config.yaml
num_hidden_layers: 12
hidden_size: 320
n_experts: 32
experts_per_token: 2
d_expert: 320
d_shared_expert: 0
hidden_act: "bilinear"
moe_layers: [1, 3, 5, 7, 9, 11]
router_score: "softmax"
normalize_top_k: true
routed_scale: 1.0
balance_loss: 0.00514
balance_bias: false
router_cosine_scale: 20.0
n_groups: 4
groups_per_token: 2
init_std_router: 0.0106
lr_router: 0.00101
vocab_size: 16384
norm: "layernorm"
norm_eps: 1e-06
tie_word_embeddings: false
optimizer: "adamw"
learning_rate: 0.00172
beta1: 0.9
beta2: 0.95
batch_tokens: 65536
max_seq_len: 1024
train_tokens: 315500000
max_steps: 4815
dataset: "wikipedia_en"
Below are experts of layer 9 (counted from 0) of a mixture-of-experts language model. Rows are named router (the router's row for the expert), gate (a neuron's input weights, with its number), up (a neuron's input weights, with its number), down (a neuron's output weights, with its number) and show model dimensions 160-239. Each number is 128 + 24 x the weight over its row's rms, rounded and kept within 0 to 255.
Before each expert's rows: a language model's description of what the expert responds to. This comes from a sample of Wikipedia text that the model never trained on.

# expert 26
What it handles: Month names, in before a year, and date pieces in release or tenure lines, such as April 1844, in 1984, Released: 9 June.
router [129 118 114 129 125 147 143 105 117  99 166 121 171 113 133 127 101 113 120  42 114 122 164 137 138 118 139 123 134  93 131 127 164 125 129 111 129 103 115 133 120 146 104 129 130 102 109  84 160 160 128 136  98 130 113 109 108  95 139 134 147 147 126 114  95 144 135 119 112 128  17 167 105 131 141 111 144 120 158 148]
gate4 [114 123 178 101 152 102 139 162 121  75 101 122  93 131 130 144 127 105  90 115 114 115 160 200 117 101 163 132 116 160 110 139 123 101 127 150 139 146 115 139 136 149 151  99 159 123 134 124  98 108 116 119 109 168 134 151 172 115 119 128 109 132 147 162 160 105 139 152  93 151 117 125  70 176 147 119 137 120 119 130]
up4 [106  90 131 112 126 138  82 103 159 110 126 179 141 116 106 138 168 147 100 126 159 118 114 161 151 139  76 168 174 114 104 130 126 110 141 122 128 123  99 132 125 120 137 123 118 171 142 105 146  97  97 139 166 148 110 138 128 191 126 106 138 134 142  67 111 178 106 155  91 129 106 130 146 127 116 103  93 145 111  81]
down4 [ 85 140  72 156 122  94 143 112 130 104 100  96 107 125 122  89 147 160 131 134 145 145 119 141 137 121 119 105 127 114 113 140 143 166 162 108 163 105 117 150 136 150 129  81 189 125 105 110 150 136 143  87 121 147 185 152  99  94 111 153 150 178 120 119 104 136 114 173 148 168 162 127 109 113 110 115 171 100 154 151]

# expert 29
What it handles: Pipes between numbers in score and election tables, plus measurement units such as sq mi, per, /km², metric, and the verb has.
router [101  94 164 150 108 137  85 141 183 173 108 134 132 114 135 139 124 139 117 163 100 108  84 108 104 109 133 191 157 105 105 152 155  97 113 135 131 179 163 118  98 101 102  79 138 155 152 157 120 135 134 138 160 142 118 149 100 127 153 147 113 105  84  84 108 110  86 151 129 100  97 136 126 134 106 111 100 134  92 149]
gate0 [140 126  94 148 148  78 160 138 135 174 127 102 138 118 130 130 142 154 132 148 146 112 128 118 157 143 146 149 116 162 151 144  89 150 125 158 100 109  92 117 101 107 132 150  63 135  49 104 125 154 106 176 142 124 138 134 170 138 136  75 148 135 155 111 127 124 116 114 105 115 134 108 121 107  98 150 125 120 146 129]
up0 [135 107 131 134 170 132  97 133 105  98 117 119 115 151 109 135 141  90  85  88 118 141 141 145 155 122 131 116 165 121 153 152 156  85  92 170 111 129 115 154 149 143 137 148 140 149 122 109 112 128 125 150 132 144 168  88 113  82 142 124 129 151 126 135 149 144 181 106 122 115 144 178 113 123 110 119 154 124 128 138]
down0 [116  70 157 124 146 147 111  85 108  82  77 126 103 172 141 126 113 151 139 108 105  91 144  93  75  92 129 111 181 116 102 171 117 125 157 130 133 142 181 127 118 104 167 170 129 134  95 129 152 142 131 137 109 121 171 135 155 114 129 151 145 149 106  91 134 116 139 123 132 138 123 132 124 115 136 150 144 120  95 156]

# expert 14
What it handles: Words like the, in, of, from in census and description prose, plus % signs and decimal numbers in climate and election tables.
router [121 140  88 152 117 157 127 142 143  99  97 157 195 164 128  87 146 111 112 129 116 131 118 131 109 140  95  89 145 110  90 116  92  76 112 103 127 123 125 120 131 106 153 134 132 165 120 128 166 153 154 126 134 136 136 113 116 178 143  97 129 168 123 114 124 151 135 100 118  86 197  92 100  83 132 150 103 136 102 136]
gate4 [151 145 114 123 115 113 101 126 108 111 129  88  93 151 182 131  87 115 161 144 139 102 130 131 164 149 144 140 171  81 122 147 112 121 123 114 127 130 141 129 183 142 119 138 128 142 173 130 128  78  80 131 135 134 123  93 183 121 121 132  77 134 144 146 138 186 124 172 115 141 139 188 117 134 132 103 136 135 171 156]
up4 [112 121 173 140  80 121  91 103 156 129 104 130 161 141 153 105 132 131 147  99 156  69 102 109 116 135 118 152 120 161 136 151 180 158 133 105 137 127 121 112 127 113  59 122 104  88 141 135 126  93  85  95 144 104 117  89 105 169 124 101 113 117 144 137 119 143 102 172 124 157 128 138 126 153  99 120 124  92 154 127]
down4 [126 110 128 105 101 103  96  86  86 132 120 154 128 105 147 145 116 124 124  63 161 156 148 110 123  90 136 116 113 103 137 147 117 172 131  97 109  96 125  89  91 143 144 116 126 108 124 124 151 131 172 155 126 156 107 152 208 123 102 128 135 134 100 144 123 102 132 134  59 130 113 140 126 103 142 136 115 121 109 130]

# expert 16
What it handles: Articles, possessives and adjectives opening a noun phrase after a preposition, such as the, a, his, their, new, only.
router [156  69  98 123 100 114 109 128 111 128 131 112  87 120 127 155 111  94 139 141 134 119 125 142 155 115 131 141 140 127  63 121  92 140 142 133 139 103 152 166 144 114 130 192 141 114 132 149 143 127 150 160 146 168 128 116 122 158 129 138 137 158 159 127 147 129  96  99 140 122 177 153 143 158 151 120  93 139 118 114]
gate4 [146 123 173 121 153 116 141 111 161 138 130 136 164 142 159 152 122 113 144 134 175 115 120 103 187 144 124 160 145 103 123 135 158 138 131 104 145 101 125 121 144 114 128 126  68 104 142 144 114  92 133 106 127  81 140 146 134 135 171 151 122 120  94 127 107 121 111 137 108 204 130 155 105  93 106 183  99 150 132 147]
up4 [116 113 126 170 179 138 100 105 125 100  86 126 121  89  99 120 148 124 133 141 145  78  88 137 161  95 133 142 161 111 141 136  89 119 103 142 139 135 137 120 129 138 121  98 117 134 133 113 137 169 118 110 128 150 113 147 121 140 145 184 165 117 120 146 118 153 117 159 115 188 108 161 143 128  90 150 100 137 168 152]
down4 [101  98 170 128 114 121 137  86 166  94 124 164 106 157 102 133 118 124 127 163 119 116 144 117  80 152 120 140 117 140 131 124 174 113 135 135  88 117 161 134 130  82 142 126 144 102 107 137 127 163 127 163  94 117 121  98 111 137 130 104 150 154 103 138 138 126 107 192 171 141 102 121 103 136 109 172 161 147 114 119]